Below are experts of layer 7 (counted from 0) of a mixture-of-experts language model. Rows are named router (the router's row for the expert), up (a neuron's input weights, with its number), down (a neuron's output weights, with its number) and show model dimensions 128-255. Each number is 500 + 25 x the weight over its row's rms, rounded and kept within 0 to 999. Numbers have three digits each.
Before each expert's rows: "comes after" lists some tokens at least twice as common just before its tokens as in all text; "gets" lists some tokens that make up at least twice as much of what it gets as of all text. This comes from a sample of Wikipedia text that the model never trained on. Tokens count by the router's weight.

# expert 5
comes after: "1", " ", "2", "3", "–", "0"
gets: "0", "2", "3", "1", "6", "4"
router:460493484514530520507500469513453495462470447524521496522514540572486481474547506505499513533530508457484521513497481489476457479519440458514525522506521533480492509529492505484525540475505558494508467469529521536507500505489502499499528475507513504528498505531496501529467460504460525484515498504505489519498494464477489514453483498463489518506517490502493491518463530466514501543526
up0:484501525467519497499481497509493493464488486486481473535487522464506525505509476514491522465437520492559472487530539506499482491494500480519485458480486479491551498494538512511467504516437479429526490504512533501508500490482463494562469485524533503520464522545531524508554495510489491454526517558509492493502504507509454501529514487494475495504452488479494457486484511484468496448473
down0:486467501502531485508472490492464496501451506501505489509531461493509492523479536499540498457494512471466515539502487507497491517508473507456472481550493523501472478463508521475529481499511494490467491463503491480499524488522511436514502522466454493485519487458529470496529501522475439464481492516481462507561520506461524480492477468515531512502455489468486525534512484536536473469523
up1:441484469515528494482510512541486514507516506469535475508502466477489491494477478521530496513463492487460502502525515485513513481483491526530482524491495488495473519522493500515514522462487481501498505486528466440477518501514509488480489502506513487495494505505541509445472551490508476531483496581485485507501494488499493533508482525459491476439473498467491506527551518494473489484483
down1:493496482504495493536479496528485490515518520514520480502497467520468448554537517485476535471500493476522530525527482515462479524534510543466488503498491511492507516509482497476469471520477526512483524506480498526502541496449496487469512545508494466513462511488527505495487479484486523489530540478492481529524572482501491461460500464551549500444523497483491489517504510473472485470510
up2:497475481472509539513512506529524490546497494489500507519506469480491508475439480484491471476493499495499564500468488492492484483462494535535493465501491539509498515503484505477491515526531485545507517527519507501507504529478502511447453543536518544517482456526528527507461518521541543463507513519483527483502501522508526468482513514477507463478497531472507518523535523493504470522496
down2:496536527498462473508485491506512516523507469501460497502546496453515444507460469477512513537514507558496536503539492494445505508504487475476481504505499526493483536509485447506484517501511494486507526541505495484517487502511468515497552522515488480456521522527449490537534577548498513534466500499504513482502481509460519509490563470509477473507508508515500472469524531507534501478543
up3:478537504491481480502482471505453491498513484482514474481492478495501480510511459518469497524504480523491562468489485487458546443503507526516496527557469502502518462495532463504479511531515472495518460509488499475481512465470541523534481553469492470504422538537493487475489507484482483474514536488531510497501488511525495512503520540506497470523480502467522514508516540503505481495481
down3:569468509526500485525511466491553483496513499522528497467540466533526522543522492500488510541476521537497506529514482482524505466472498476472488526511494549507522521484539474488482488466510506453492488503554524513496456501539470480477519530490469515523499511460510494538499500508466467522461463476533466480462486426509515497529476493474498499495514518483462486503531474491537482520442
up4:520505509538479486513478488512482480511477482500457500513476522504501550500529561530470462502488502486466520488476499510443521500494500504490485517523510469504493475510496502472481514499511473475546489475493449477516558485544449463540525471432466481494499539532527510497540527508509528504548504507520517466506507491453509536482504517501481488512496485500528521511478502494474501480496
down4:529542460551525521528535488502504510485439498501509510532510527504513479531509485490498500495442499486483498532524508524482491492508472486536501472450492500483469474527537506483484500467495511492434502511488486501499513544484531538488513518511477536491561479515499468486472490483455510510484526484490482519503458486509504510470508490490497488481489492500530479506500473478537507484474
up5:536501487462527476526486473521495488494482499530452496554523499530500533501535491499511524483480473532512451510537516457473485549524488514508412486523527501473527500514508512516501497541478501509527498492531515520497508473505495525520517511467502478515539530489487516497520479555470470468538540484516502498512514459519515492461495474533497501513506504499472487496471528544517487461455
down5:511490494502470474487485528506475477501510472513514479496487488469513484480444525536508532488527495484505496498462501508510482515514507499564476457512442489518505477492457533475447499539482482522517483542466484483492521544495501507450503520475502520482483484511508470459505502500535454521472488533469500511475472543535458515491537506465512483482480543479497533500497475485476520513497
up6:506536505501471514508478572459509455479473459492479502535503512513512498480481486474533501520487502499518514484501510523493481501472473535464491499474486468545495460483457491546475457496489510537508522492515521501483492491542492507482506477461489496519494468490515486486496477501513421474475546477482546473506479519492508499489521566491483505545487478521475510500477504515466500493474
down6:494526522525529478496531519461491503490534439520488513513548508546526507480471484539481487495511516489529458520503524498484462528426496512508470530473476471535491481510505498480483509485487494514535465510491515491515468509490468499490510518503492524503507484496538495463494526487475506514523475492541521507449514489487395482447499538505451498494485485490487489487509495521491491505539
up7:500520521507489503488475501561516525513512505445503527483411499525525522467493443475492525523499503556519560455505468481472532492477488484528500463532533496486479504531548526479500483476500472532529506504471486487507540463515534562505469487521478524497510559495521556501498511447525507477464481496529509444474487515496512464513502533476472495503494523508487542509511499496534543477514
down7:506511468528478551517487507495517491514463508451547480494515469481504531538488521464541515473483517447511486465494507521495474554481471509504465481506509483502496551459526491497506526468532510541533466533540513482494461496511494501456518501470490500514519518472511505496515463494500530482463461465494455516496496488490509536545520451509508502471528503435479526485493535504531467473502
up8:506486481513487469507538467473461496480451456476501498499454466484483500488510454490512526459518464491497479521520526467464521497494527505501445475515519500487486495519507523515529505543526504481498493476478487515533495482500463531482487541497478469478483437502505495515508531512495509509489484536515571503496507467489468457484503478501481500525503513480485499496472496495454519465500
down8:499471531483500513518537478483538494465529526518482484502479559492485530453500496496482544501484518507517459558499521466479527509529507481506526517477448501468478514502465510485538482466476487503490494509533557501528487490498512506480505530549500484488516436482522460519475510506548490533506466497499463547491493531539502475529503486518520510493504517563476493493524478499495504523482
up9:465498507522510503555466500520491505515496461497491481519542492488491478509510459533500504506468490533493492486535502487446481480491443527511519518512475534491507490497493504502511475569456472545529527483532496467488525528496527494528486502491519481510482473534463499498509482518477519527462543551546498507447486514547482491478470456488520506498427476505509519545516510546517533478470
down9:481512475506469566526460497483532528467455464519486524519538491531482476517520515497485533537533503498509498492511438516544512479510484499471476536510508533458492506512524513455431495500527530474526463506510499488473473496481524508504514508481464491516485518512509478496506537480503478486513471487537535514500512537484503507515479513495498506519499525502509487558526499486525475541489
up10:522464548514502495515472498534496536472515511523501526471528495507482524469523532473552499465479460499519518508483535487504485484486485523474463529500506520530518522501509470488463464497550499492503497553563491502524509517508494505511477536517470508512510478480487519490490495567534527512534459481457511511517514500494515488523472517569521524527506545499472487500493523495477462526479
down10:471543478492456548530453516501499466484478488513511509504475515531488489507476488501503524520550497516510504482478493511525513485498482491539514481519493517500466471531495502498505468532495506516501500508488549473473479498489503490507505495544513497507523520493511503469496496483527482519465485488567534462495505518485510518459520477502473526525483508552513518473517474508527530460486
up11:512528522498409444495479487504528475493535513496468530522513511498497527521516519525474493515538531462525485479496495503456526488520460476531467463500500511510487498547503485510496481520442541526490510525478463513545484490508527493531520475471479497478523532470480472479546507493529486475505536481511532505484479491537491554476495491497520488478488498505504531491494538496482501504525
down11:513477478503547502469554506498481517502480517500482524510485451492489534524495523510489520549512489518481482517457531531510489470529577515515535515514495493473492536482517486479542506502488483545505492496468517518450518520555470503488503489495484477528502489474465524476526463557484506459517524472447503476491513495516523478492503500512480529480512518521486478486533486538512478499522
up12:505514451508487489507497492459498499516487494542549492477452483482453473484492420475513503519506510498549499534507540512472467479498503468538505485482515496482464492491472515461457507465530475506519514464419518483502503524471491528501491488500467503506515482528504511474547459466472489539509483514525474482494514485505490512484516482456481504534490531502536508534461501484512498529521
down12:561520549534501540443482555504497516513474522489486502525573483495525499491526465506492507525504515487517489538484496484472531532477512503474504526486472519505522515449546495558518498496498484550486518486495470515495490461545509496551516458455537474485493479513510491468499540502564485497500495495502508485474497536485503511565491517502507484496494464533535539487505480476527528503468
up13:512517471496433517480551509499492478497507476509467484467529466510528508521527480496499528465492510506510508505532547465509459476491537478450499482485513521550484529471480504475473458518500516478534541482508487498494509488520518565490500520477518527479489459493485478481502484477536447543539541505531499501473522500483532544536452502504509467524490487522495527493531523498509490488533
down13:528510531513506471437495519473485500481428525466498472496434510492517501538533476499484465509511531525530518501464489492512502500499505499510533505491490478473495518546508524481501478542541503486488505520465478511513502543486519517483512509529515501479503470513514496491505548548507491479508529521491488457503507512551542487520471448443451515518515505511558452483469500462495521491480
up14:485485487500516498495498516538513522521505510535527483525464479514478545485496511500545501501490499527514508422505517506506491484494516489526503511529475502528498489515457511552512444497519484477544525521426486483544507492467524548515487525500481495508523469477491513484509531500511501463458486542526542487534503571457498521477499496497469437496455500494512545508490532487508472475520
down14:479486445503523533543499479525517510482500452476515455480538516518528460468528473515470544486438484506505491483488495510501523513503471502510503495517511480524567481497497457509516515440465505477488495490545527515500464520514486515507477514533506514502500508473472518473519502506571445521471509501512451512487515497497500454504469503550503510511495500523489500489516525496540490489497
up15:478494522503481503520490510437522489483491498518449524493494490486494502512433456508506483462499472529491478513472486503484562499493477492563468475495513509536480486487511484544480466485515462472541506500513490483496493538474477478486501505515490489506500473502488535500467495495468471496522513508559509499471521495451500482501467517521464502508532517511486522555496543546512556459528
down15:487522506477544499473496455487492495488516481489514503486524525499463469515512518489485526520540500490502529489528511518533497512530585419493496489541490523502495505507455517507518483498499547516503529491506518541524492506496510483440534519549520518513487503505479478515476515511520508495439541499504522474491507537520489495499472513476520510490496480535477503508521494495463470515470
up16:509506492476481520510514487500515504489523498528446472492558519522523479467439472524517530516500454486518523422486521475458530490485509498482484449537446502524498452550472481559506490527486500480535478506539475500504488490532511486505486529490505492513499486516537540464467494514531529466461545519514487493498499500461537523440510495502502523504509521514531507576499486510554533456480
down16:523534481506474516485494520515518448480504504494486566504507528482532502517498517499512515482456477486464473533500528479479453509480492501523528489512521506496467482540521515453492496553522486481526511501513511504485526591545527487523493511512514517487481486463458490503484513499469494497515469516508466519554490489500476480490475507510501518483517527505529473480520507504462524438493
up17:494484548466490506535507524484529503457486515488480484464510486476522511477494450546475467449510515508500465515524491561521513502494512536491473471515518488482494481514530502515466489518482496519480547538501505509524501494497539524500491586507496505526538511475511522505482493487508457529480540514468531484488483496508540462507524495503499474467507481437482497562506501514469543483484
down17:477473460541556521489519496507527515535491515519544519492489496502513471493470504500468539484505501490494502473510545505547539473546507444511479459531500516533491487496507504468537503465529504497499555512499471526501511525525509489479545462503511507489492509493497487520451493533517536511467512494536511462492458456434486548508485526483508485495482468496491509449508487504522432544557
up18:463532509490512449482520472498490502455521431487506463508499476496489517514537469499533499478494500502529479519506560515492500491539462435496469518456471486489484526538467479501507532482462501503470520493487536468551513536506501511530508495476516473487498469468509489518522482496498475468493487554489493504516500538516454526482504493543488534514489520506500510518477521493472518466467
down18:501546551475501456499522463491483499467510500494522486553514457464485495511485485507516460480492493502539467492504506499470529520463458500470516475508524517513502508483469517497538474495452508490502474505452504482531534472517510483485494505511489503520448466507539510525505506491496507486523518488469469527486517543506487491486518486526485570532513510482498485531508502518507448463501
up19:476489503464489504474502490502536462464493531515510514494436506473516542486536502525485493510504484538515478524512461494480480507493482528493523488512505477504474475475525508510495473533479527479477461479473489486480527486502531494493499495532503522428499542507473497474491512474525522488442511493502496524475487501526477508545448525543504517510442461501486504521472498459535488537498
down19:487509521566502547560465504505522495532480468513429494522480493480480508513503523495451495485518493460520484495489528517502518483516508460469490492436491480484497543508449491492458512528528505525555549501565518473504484542496539525502519460480469487506495481454534524468537500493469491506525512500481485487498509523438516506488540531496507452521503494467500508511502480534450478464495
up20:459495461509509522503456466507493541507465465448523520527484487526516487481508512504481516471474492555453519509485511487499529457484479437510486506463495482496507507530494483469504498479540493517524516523472503493487498512487492553502468480527528490539501515496496526503486515480530530516498504535499505495466547499469486537444561470499458525558509535478516500469490480474502507482522
down20:480509518472509512458471494543532460457472466511492479507546486511484507497484482512527514482507510506489483474516488469488492560489478518561493469497473516486469483504525468556519503502517467495510500476503514538437525495533486491518481511485483500497527526493517484550494481472495486504490517475471508502497510515520518526495546516526545470499478513491479527469517508536478519471481
up21:496542533529484451503502496505523518480480478493469512501539457543493522487520513478544484464525509464487516479502476454549490500489536556511463483518465506509525514570520472510447485485506523503505481521526512486519547494487519529493474507447508537479504491470504485528515567517509499487470519505500496549524486472527490495485472508535505519460499479489475506498524481513505505507479
down21:448527532465509496487522484481547446513528491483517457500507554462470524485500475530557470490503479505506488508510520501523481503533529481520549489491498524531526520461494495477487506504479504519507516525491515480500506514509488408489482491500526486491514481478533465533482511472521492501525490497465462487545492503533489490518521459491496570512520502508511475477579486513537533519512
up22:519513502512498461499437513507520499546502488518477527488531497520506490494514527497407524473496513520491523505498492501480537504507470532557472494492511530461503504462508508471493508503501472525547504508519510516485486472505530509533533480527490460538495526532511506504574481511476538471514500489524505489494564522493440532492502492559477535503495482465488507476476514516503497491538
down22:505524535465483544488529544521526541508536419521482439477546485523513525489514530484491501533511503452546512483506521477519483521529532499518528458488510502518469476488485498518521448511511498478490493483533520500488530529479504440452490517488510515484506471516537470527478497533489497510508505491453491539495478486492440496479524485464530502453524490509505509523549531504472521510464
up23:505475429496482462522494474478461513502491483437522456523515530437470507559521495510487494499507478493504526513519488507479484504542501503487490490543513547488483462567481527555510469502497452492506476441488527505501497523532552485528504508547538495495531523479511512452494518518489507443494508491479505530450535510475511516472496491473510504524537475473492449541510490532477482477522
down23:519530460507499522498493475521460508519503487506482476462472462497482507503514531504494503516508483494502455499483479454513496527502520544458522535435475475488493518447470483521495505528526482460496535492503493538489494474519517513529511520514474485490478510470512513491523494495512493505563494478468469517540473532561502508514519463485488544482458542536541509482468473503493521484508
up24:535491496493519446549470497540499516486463490464500534479507460466489559550492488495503486465472496514521493523505540474464484490510508504526469494511480500533461486557506518498510512534531523483478504482468469509539480546494476489504517493489486536440457456504503534513537504470508499459502489501518521468518484481520515570507543474522479487580473490505528492529505485464516493495455
down24:560489491472499521495524499532527477538504476496537496513490491466564516527503551512489508502475515523452466487502507518512491476484510507498527483492508498509518454474524485503508534510483473521491495510450498470482489532478531542534487479503571512511518533493473487510556496468501485529485460490443529512540498495542490488529498471487513471460494475537547502541511519507513507500537
up25:488495488503511479500508506463461508503508475529520520509481461483472459483492514500502462486480503508455506519496515537452567495488507528526514479506479478483504465514481497498494485512468482472493504511493516477446512521456449478522499484503512501509526500488481464488518518468481499530508571527474525485544541498492450551511485479538530449482498482476509482545525492492511490491531
down25:508469513513520533450483498464508528550497518497478523447523518504522474539504519558497522502521486502505502517521526506492547504528517504516493520535512495528536525500501507514550524488492467474481511508456513523516458477547539513503503533481503498461510457464457469501448522537525503489453490486499510484504486525526528476515479509466514472481432506492478493454500526483476482485453